{
  "init_std_router": 0.0248,
  "head_dim": 64,
  "beta2": 0.98
}
Below are experts of layer 10 (counted from 0) of a mixture-of-experts language model. Rows are named router (the router's row for the expert) and show model dimensions 0-159. Each number is 128 + 32 x the weight over its row's rms, rounded and kept within 0 to 255. Numbers have three digits each.
After each expert's rows: a language model's description of what the expert responds to. This comes from a sample of Wikipedia text that the model never trained on.

# expert 17
router:147117141112149119118101097140060203171179165106149191205153135105132083094112167108072122147139093098127085128103141140130152097123086134200157141091112141103118131142135137171105181094139122226074094107109125093147090107098143158126138108114088148115107117096107150096111196153125184121137114118160116140143143112132137136159145087118081160123204171160105149134065168150153095118151148152109095136096138149095163190150123151175145125056093136083151126180071072179102122133162162
It responds to: Name fragments, copulas. Opening pieces of foreign and proper names in lists (Mar, Car, as), plus copulas was, is, became and commas.

# expert 34
router:106162124145110169170121076122187101174170158108126137105189122082130131119152163108124153112103159077144098123111099122117139114107102143096099159104163137170062149111117169145132101135139096122161054129168104152168113132138146095124145136130055136133198091145131121097169156109138170117151081147171135144122119161124121138041114200100132153118137113085086091086164121131175027129091159137127077113128136112155217130143191115112115151150075106148146124116097079116187145081178187
It responds to: Mid-name syllables, months. Inner pieces of common English names and words, such as ol in Nicholas, gh in Shanghai, th in athlete, plus John, July, December.

# expert 3
router:140179090145075110131209115070165126116146192080098133146130120117122118119083155188157126092107158124120148134088121125171113141093180167149112083149195081146099130087154177132180119140139181148132130141174130134082121149081135153167153161126153139087101095196201178124150144170119075177126092149177174134110136115064081124136090127119130123139186140102143116136154083114161129101161142142103149133070102171087100112160075115161044142122193137136122129113115078127093168115109146
It responds to: Mid-word fragments, bibliographic tails. Inner word pieces like ands in Grandsire, lin in declined, gan in elegans, plus byte-order marks, quotes and table headers.

# expert 57
router:156191103143132095117102110104131097125107090094099164099136184096113075187117118183050155156065176114113194143096098136180127103101150134108174187071156139116120135108128142116119138148125152083147110094107125185131152117101129102120121113102170114097138084102120129152154161213183161130173140158065100116131110114098149130175131139126097146145156083095159183118150104136116202184089164082174148147162077149063113113101104176150090143163101096106081136153150118144176084112105133
It responds to: Word-stem fragments. Consonant-heavy stem pieces inside longer words before a suffix: achie-v-ements, se-g-ments, manag, overn, Soft-ware.

# expert 32
router:093126115170094132129079128102177103145135074151135156095202163136150133206137129079148126059119095129201116143171104123104178176099150122110142105152207140088076089117168148113158137141146093108099145108103152140116170135152108162124111084093179140125127140140121088148146164158160060153105126166171125108083088117157109124122128142091158120197123130137223118113179159131119109119110184101116138145142154128157151135115085120062200062113150107105152164071136169169106138111123177
It responds to: Vowel pieces inside words. Inner vowel and consonant pieces in the middle of words, like outb-u-ildings, affl-u-ent, N-int-endo; also conc, requ, gu.

# expert 10
router:102094087136137096143144067193130062171141188088109137121091081131181114144139123128104143126115097163128081100124068082154112175105148104124116135095114075074141137090132104086083102132097183160172081146115145125148173099139169136157116172155141084152177110092091143104157087106110133071144147088144110117148093104074141073189145164144142168124083077104102129148186137129151125112134175129112092093133128154107156180171079136113114101131168112114109104204157117139079085066157066
It responds to: Consonant-cluster word starts. Word-initial or early consonant pieces like Dr, Br, Gl, tr, J, Y, plus the ric in electric and electricity.

# expert 46
router:141119198115119155051109168154085131143095082152117113144137142136136113171114151102105069114067110079092121126095136127120129168145142170047140135105078156136173121145093186148173117170124127117206092132094171172130137152137150140122176188080090169133149081135082137114126142065135173126143106168152128129112145123133104100173184081136123143139120139203149137108168132142162086103124101147181132133166168180184152157158110087074144158098178163141080179143116093117120091101185110
It responds to: Verbs, table separators. Common verbs and particles like kind, keep, add, find, back, up, plus pipes, line breaks and quotes in song and episode tables.

# expert 12
router:138151165093104137128132122158101152178168150128152127115144145108175114166093192199120125127173128139149131134147117148110085175175113102131131110065131134165126150135063131083115112147117104078113063114184110180121067092130069152179132117089173132141125102146142107095130033146160097151142105078100111056110128153137089187092177050129158133086084116138141115127075138129087109078117156133073131136100175096075121125113145110189118121096108153146141155095151081158128199163135103
It responds to: Sentence-initial time prepositions. Prepositions and connectives opening a sentence or clause, such as In, On, After, However, until, since, plus Location in place infobox captions.

# expert 53
router:092110138126147205170161137126108156112101102127189107154119178070097102114147097119095138157140111037140085122161123087089155113146126195130138066136167163159132161185160155090153153107166118101117133095149142102116094144144159138177102118136097189121195084137056135177128143157115134133168082090139127124139130145072106164107116149095132062068143174169142136143084103201104092120128122063160079147174098120136120148165132148129093113105157093073082122142151128143184144169165129
It responds to: Months, abbreviation dots. Month names in dates (July, August), dots in abbreviations like a.m., and prefix pieces un, com, reg.

# expert 28
router:219162057167130059109147151117153066117133058111113088170094100074171191118109114124209138092139097098102107181113123155141107100132132183140183131086165174135091133098160105141118175119098096175103106132145144136181128182156069137130144106089118167090103125122129097091098084149144135103105179146128134080128173160087137164163135109089126140143107059137112158174092109137130087145122111069141159202144116118105140125156087130124116150125113080156087136169132075149097103116133110
It responds to: Slavic and Germanic surname suffixes. Endings of Eastern European and Germanic names such as -ski, -stein, -enko, -y in Yaroslavsky, plus list-line hyphens.

# expert 63
router:110080157153108151135099131167157069108134094152185036144132095195155091155132100191136103091124149103161111159126153143138123140072154175134094101114157131122189153121084159103171151148126073113080082131165123063089193173138141129125117094150137077161132129203163137125116218136135140094161133102169099110131112141141079144122182128097136102105047118156113113121107147180086131129141131110105210129143077093151092152123158131195145133146144147131157178125129140101156120116148082
It responds to: Sports results fragments. Word starts and numbers in sports result tables: j of jump, place, medal, goal, scores like 2–1, plus rec, inj, co.

# expert 60
router:121069156117121132157105193167180108205139136121191164161045108119137141111196165092104121116121122145142174136124119109124137135157094127102113148147108183174107093122139160147083065144106198088155125104144165136106176117205160146126134095099136072123142132089159090110105152110146149136105101103128149121090108107121105109121144149163072163157129155089093156141090169175175108186169147082079113099140152179069155142082174161112135056133120092070110142133122114142110066113170133
It responds to: Capitalized name starts. First capital letter or piece of a proper name following a given name or preposition, such as Sch in Scholte, O in Owen, Mc.

# expert 39
router:136100162176070102078144112127122095076090096083102127111106129121150141148082070092155125146085166119097163100155171147099084168085105190070150139079087103117152124131155142169099146133096090091184165121151107169120179172124067099126088157089150114086072098111055146105129103056157099165113135148112107141108140122163107164129121156110092167115101147155151171184131114182140132086115149125168185085083144141212148119151082167129111070133148123137155169146180122109126137115102107
It responds to: Verb endings, past verbs. Inflection suffixes ed, s, ing completing verbs (pleaded, draws, invested) and common past verbs like played, won, released, built.

# expert 19
router:141158115067149129160150094093120133138160069144116117185134058064094111074160144098163101126115118082177137063144116104139214125141115137115104101150147146143117109094117072136157157162096122100126099100064144138129128135114157115118178150189125126131147132175106116097083130127120159120038086128162132147157102120147133177186107167120131183113072102114133097150166141206186110099159150164123111111124092181123111163083105190122189102155157055128130113104091089121121141087157089
It responds to: Vowel-led word pieces. Syllable pieces like pe, re and e inside names and words, often Germanic or Slavic, such as Airspeed, Schreier and Speak.

# expert 6
router:103152172141134143130142114125053133167197140158120132177130137170146122090129124147120121115140092087134131096175144151046155155172146045120102126127134168140143133106146091055081104133103146102125123092140122121141094130096185117111140068088130169156142119134094086120150073156126108108096140115148103150117174110177142175062175088124099083133168177123102126112088137087204075143131143104125166150110133179091185068106155147123082125079097109175141160137116079115155185212129117
It responds to: Prepositions after noun phrases. Prepositions after a noun or name in narrative prose, especially in, of, on, for, during, introducing dates or places: on 15 September.

# expert 35
router:098098130144124179137090108076171153134105130172104153154159123121197157149078144151161075076097115077215171151147087131134124107096118162112144092137159165114114113129162126103159150077141071082136145115106111100134115084089151094127141103124123192146184112191143087088071104134131133075154059122172100108180071139160130123129040143090139134126100117105128127088168132137103136094143053150164141102133153153102105114082107165134122163138145187128154111100103150143165169066115186
It responds to: Mid-word stems. Word-start stems and middle pieces of common and scientific words, such as prot, med, stud, Tr-ac-heophytes, Sw-ing.

# expert 11
router:174179133120110148083103104164111184142125116186154196118136177189107108088119140107074149117082098154102155091163104098141145092122198104136131128190160104100113158172144084122173135158055163179161177129090171080136097118129086153127164156164115116135131204131115095087166165181103171117109105118122174176082180170170142155126074190098127164160163127068160088108088127099166121110154141091174114183085110148149152105144137152131116115141110145108124096160126138151160121137149137
It responds to: Table cells, family roles. Table cell separators after party names in election tables, plus people and role words like father, President, son, married, born.

# expert 40
router:172109139080184166106120116112095101153140131116143152155197107166111092137108148176172142130126114096140152124119119074128168147192133055158076120092099122143084109151164091113109133155132114140151109169106148182131076115137128166141122145096085117082064094142073151117178125210157105102137151114110110093091169163138112140157193165153125110146197173100154151175126120123151169098100161176114074086075117156196130126153171105104138166179104095155095134091117067107175155176133103
It responds to: Commas and conjunctions. Commas, and, plus clause-linking words such as along, when, where, while, which, because, but, joining clauses and list items.

# expert 23
router:171049190118138100118159078114066152123130092087160178188148110091129126086140134080169165147173155175107178167150141166171135174112095119122152127141134105113132096148133175161150167105124142084172155105167112171109114154131066185135121162127135184119127183129092127113126179182089157117135109137055121171152127106152156158161148130109101108136177126058133086105068149081165143146120138160181161093092150165188070142123170122146096084117098121141145161113131137152104130134089071
It responds to: Auxiliary verbs, adverbs. Auxiliary and linking verbs after a subject (was, had, were, has, been), and adverbs after them, like widely, well, later.

# expert 26
router:108174087138074129163084162104129104160115151084138147108079121083149093100147118109115104050089141073141070107158116099098120102120102117124153139127064165097119197143148139092147175139121096133161111102128081127082084163137126138139120112134109134183110085132189154087090137169146155091086144135171156166102152118105183151102119117111052178096132135222083127178163150163117138147145113187124146117072083099115165139157092180137148136172103100138132164219138131132120130067127119
It responds to: Sentence-ending punctuation, Queen. Periods, commas and closing parentheses at clause ends, and the piece en in Que-en; also Bar, House, Town.

# expert 15
router:103167105131103197167099094090106144158074142182134073090120108128146104119116130133167138136165072156117056111117161162133074142135132125099102104107088171132113105084134166095079168152167158117185191176127128171121087148139157106123119085086203182108153159090155142132166073106116117134104111086118198127119165110137109166089131109136120162147126110152112092135162083117155111202109144129118103141158163169132138142158216186158150165061161144126180119078093090125141108125103095
It responds to: Prepositions after nouns/verbs. Prepositions after a noun or verb, before a noun phrase: of, to, for, under, during, after, e.g. collection of, time of.

# expert 56
router:142130096133116156177165063135170122069094098097088080147125096173117097127161100134120163180144102150103102137149142125138125164152154185133128162074140076156139155099110161149069087120158163142132156150133095135138128185118087132137136100115122193078148185074161194134134088136132091208147176131086095130113055208148128163155155137117186163117149113163115167124103090131109105165145111104152124131123201120166109081158075144128072154137146095094142145066139181147160158150111111
It responds to: Suffixes and word endings. Suffixes and closing word pieces such as ed, ation, able, ical, as in corre-ct, assa-ult, conc-ern-ed.

# expert 61
router:091142135137163100087156094126087173127168145163140102077176073138100115170176107175084106153102164105171180184171165132123136124146123111132107112107165163107077147180148146103147099153117057127150137164095180076152094084082131100170115147173092163153131194133128181146140120139124125096153116131198080101173123099076093098116122099101132067113138171132126100071139138115161140153184169119116157099184128151151085142099118117057104131088168171069110099106151153161179121104136155
It responds to: Word-start stems. Early stem pieces of ordinary words, often after a prefix, such as ineligible, Delta, operates and Discovery.

# expert 22
router:161175094116111106104114117143152093106168087134093098222160133100128105100162139112165145130139083135088101072146104132119120126193093168117147091129159109113104095066155052173099165107192118193140157204143196097135148121136086082075123197139112189124100106128158111135144163128128170166099135172126156101148173144051102194115151085131080156139108124107138117115115082148175114109141094167105127114098098110112159180104079110152100108141081098126153117149117108146110138163127082
It responds to: Foreign name endings. Final syllables of foreign surnames, place names and taxon names, such as -berg, -ova, -ina, -ura, -he in Hustache, Tsuchiya.

# expert 42
router:118126168203089121189094102101146109084120147169093196153097113089095120140115155090082057101127128195134154147114111131140160126149164055142100112082193164103087084107128143112117116167148133124100139080113187165103146107120141160165125175139058148149075050149193120118152091103131113122098140122119117099110151103115136148171120122112141128130111161089151127094162150091115067090090134084111086220129158155104126142150111145133110074120168104117132153156149049159146180153135108
It responds to: Cyrillic bytes and ch-words. Cyrillic byte pieces inside Russian or Bulgarian names, and word middles after ch or v, as in channels, economic, autobiography.

# expert 49
router:134098161129093111161077084104129163169160192090103101125107165105126169145077172132065159136154137140152095133131076111113115133136110092126110127093087112087194182195112139089124147212148134137110125186150092166082049155156101150129119136122152125142164120093135048071108082111053152100087149170169122104108149170156150163128116173112135163086085171140073149117155123065134098156111179178108130179124149138130150134160160136124092090082181152152121140139109130164125129154125115
It responds to: Prepositions and infobox colons. Prepositions like in, on, at and by before noun phrases, plus colons after infobox labels such as Born:, Died:, Added to NRHP:.

# expert 30
router:147160121123100120067117110100156103127178121093105134154166135141094128101168139122200179110121096145125078089173067091130144116135094093106113160134153104151088159102197046159102219104094082185125104123165115056107147146141108142080123114124160166108086104167199180126139133146128110158101099157120148189173143154127077172124180125105119168143128130130169115166113115111186170121168141125104154114088115172114129162070121106131137071175086083126168090151095107128091122152163131
It responds to: Surname and name endings. Final pieces of personal names and place names, often foreign, such as ens in Jørgensen, ges in Borges, ers in Petersburg, ates.

# expert 59
router:126122193162105151073136158132120160197149139111104123077134130140115088153132122099164133144173141152082097137146139169132124165121124083097167131101080154140156132167073158093075127116102124113149175138146096193160137155097122114113089141086153159120159156107140142103096138098111103123119107060146135123128178162187064149077111142116114043130128159191073127158172169076133149124101161147138137144101153121158081091141139165089160044075142163131196191064097107118125155095089088
It responds to: Prepositions. Prepositions introducing a phrase, like of, in, under, during, about, plus "us" inside unusual and unsuccessful.

# expert 38
router:112179150184103132129076152142120069110164080179104104138139117120086125138184065138114177105117197132125154081112078150157125098127106116083121159167135038172122137089118142081111109136095172144107123086102093080134201133125196156145163069161127121126164188134132121112116115149113099166083121095121140183154110124107066148154140143128138084088132089125068139118111072158078117130133158142139162116181115136133156130127139120090139143138188124066085137098178191172141155164142078
It responds to: Sports season pieces. Word pieces after hyphens in sports career text, especially se in off-se-ason and regular-se-ason; also final, debut, leg.

# expert 9
router:128153103128144144101068148069111118162130112117135086114090149130130155146164176128127081198155137123141124133043128125112126104068088116187159118113100103056187130145177156119082103112112143109127058162137133205201172110097158128129155150102146131125122088116121173112195140161188121149161083108127118073065164132146107102152155064140134138149112148124150168099126084092122141137132076158113084109095100176165135113129185110145120153078073139104078150113157070152123148138066112
It responds to: Coordinators and list separators. Joining tokens in lists and paired headings: and, or, &, commas, semicolons, slashes, including, such as Distribution and habitat.

# expert 7
router:119169138090137174125097184131088122140164168181174170107146111127133109125151172075129122068148087062089098140139103082124094133150147090104097123106070182106076094128074162070134088160109133150092102065121135113118145177161141132119110085084150080160061118159100125092142112116135160184098157153133165105156127088135079085099084167080082184103133168146162087085108103155123149145127139104151157067081118113088149167130148103119130165117212170131144085151104102098098114118110159
It responds to: Surname-initial capitals. First capital or piece of a surname or place name after a first name, often in tables, such as Hayward, Cash and Henderson.

# expert 4
router:161149103149110124072173110102168096125156155118184106126142171102104107124135122084149095139175107102112147112170157072121067116162110124130107180138166157144068142099166109155124139124105135224128150124113113125123145132132138177123104153124160132122115067091135153134144154197198085114144166151164061167184150130209115120051138119104197154111096104120120097105068097101152162156147153066109154140152072074111180163123106118138081137151079116076160110162151145147157138141161167
It responds to: Proper-name pieces. Word pieces and whole words inside personal and place names, often Spanish or Latin, such as Alf-on-so, Sant-a Barbara, York, Mexico.

# expert 24
router:193171057135089131153173106088154083132141142181117124095148067149143084140105114089117123161100155142105112161146166128123120127116141119095191139130150177127123110171160146161154117162097096114151158120100144149154160102083167132151110114162112095110142100158100176188115070159153074150128162150132064108130139117160119115163199102112145051191094116090154139083138101101111168123080102076171157165128086107084122115128059046195154146125124125128187113167119136190155154109138121
It responds to: Mid-word lowercase fragments. Lowercase pieces inside common English words after the first syllable, such as av in endeavour, um in Triumphator, on in cyclonic.

# expert 20
router:095113151114200115055164100122133179147175117137144177180126163105129150091091171182108153105178117084133145066146135100181067146147054082108113132167146141110125134082148101156112170106123134130138129093110141131100154188098142131151151102125111082128102122138152101113192134147140111067152134171145137140132193152112134054096108142125093172087114223112106119081101136127141163146169114183097089109164173159145091155084194149127071140123100133110147123138124118181171122175136092
It responds to: Name-initial capitals. Capital first letters of personal and place names, and country codes in sports tables, such as San P-edro, ITA, ENG.

# expert 48
router:097101152115084154109129154096051152070105141077162098122079128151113152150149133168099129161167127087163132151148134084170116138156121166112158133150167145092148075144139143121134110171178086179106068109135134105147148057101173142154134139206165192144106132105179157112108123132092125179138108080089114108096139114113124097136122128154138136104126178145182101089130131112182057128144061071121182094089159132190124158151101139175147155077109099090116147125081146187111111119136208
It responds to: Punctuation before numbers. Periods, opening parentheses, dashes and quotes in scores, statistics and lists, plus endings like ional in Professional and words such as public, ex.

# expert 2
router:082104148088084147116154150146066149111118152097117081084223061152135065142094145098178173081131136096154172148118159113148132130068159179117089080118136105111148161129060159087159086154129115079061075080126137159092145085141126126096147194125141153167157118165116062094124140141088173150102096100115112123151062164113132166104078137130123178140125155119048134110160103126090113129117148178167159109114162112106127157144092155170117128101124146112130135129094154134154180081151114
It responds to: Month names and word endings. Month names and As/as, plus second pieces after a capital letter such as W-ild, R-ight, H-ard; also % signs.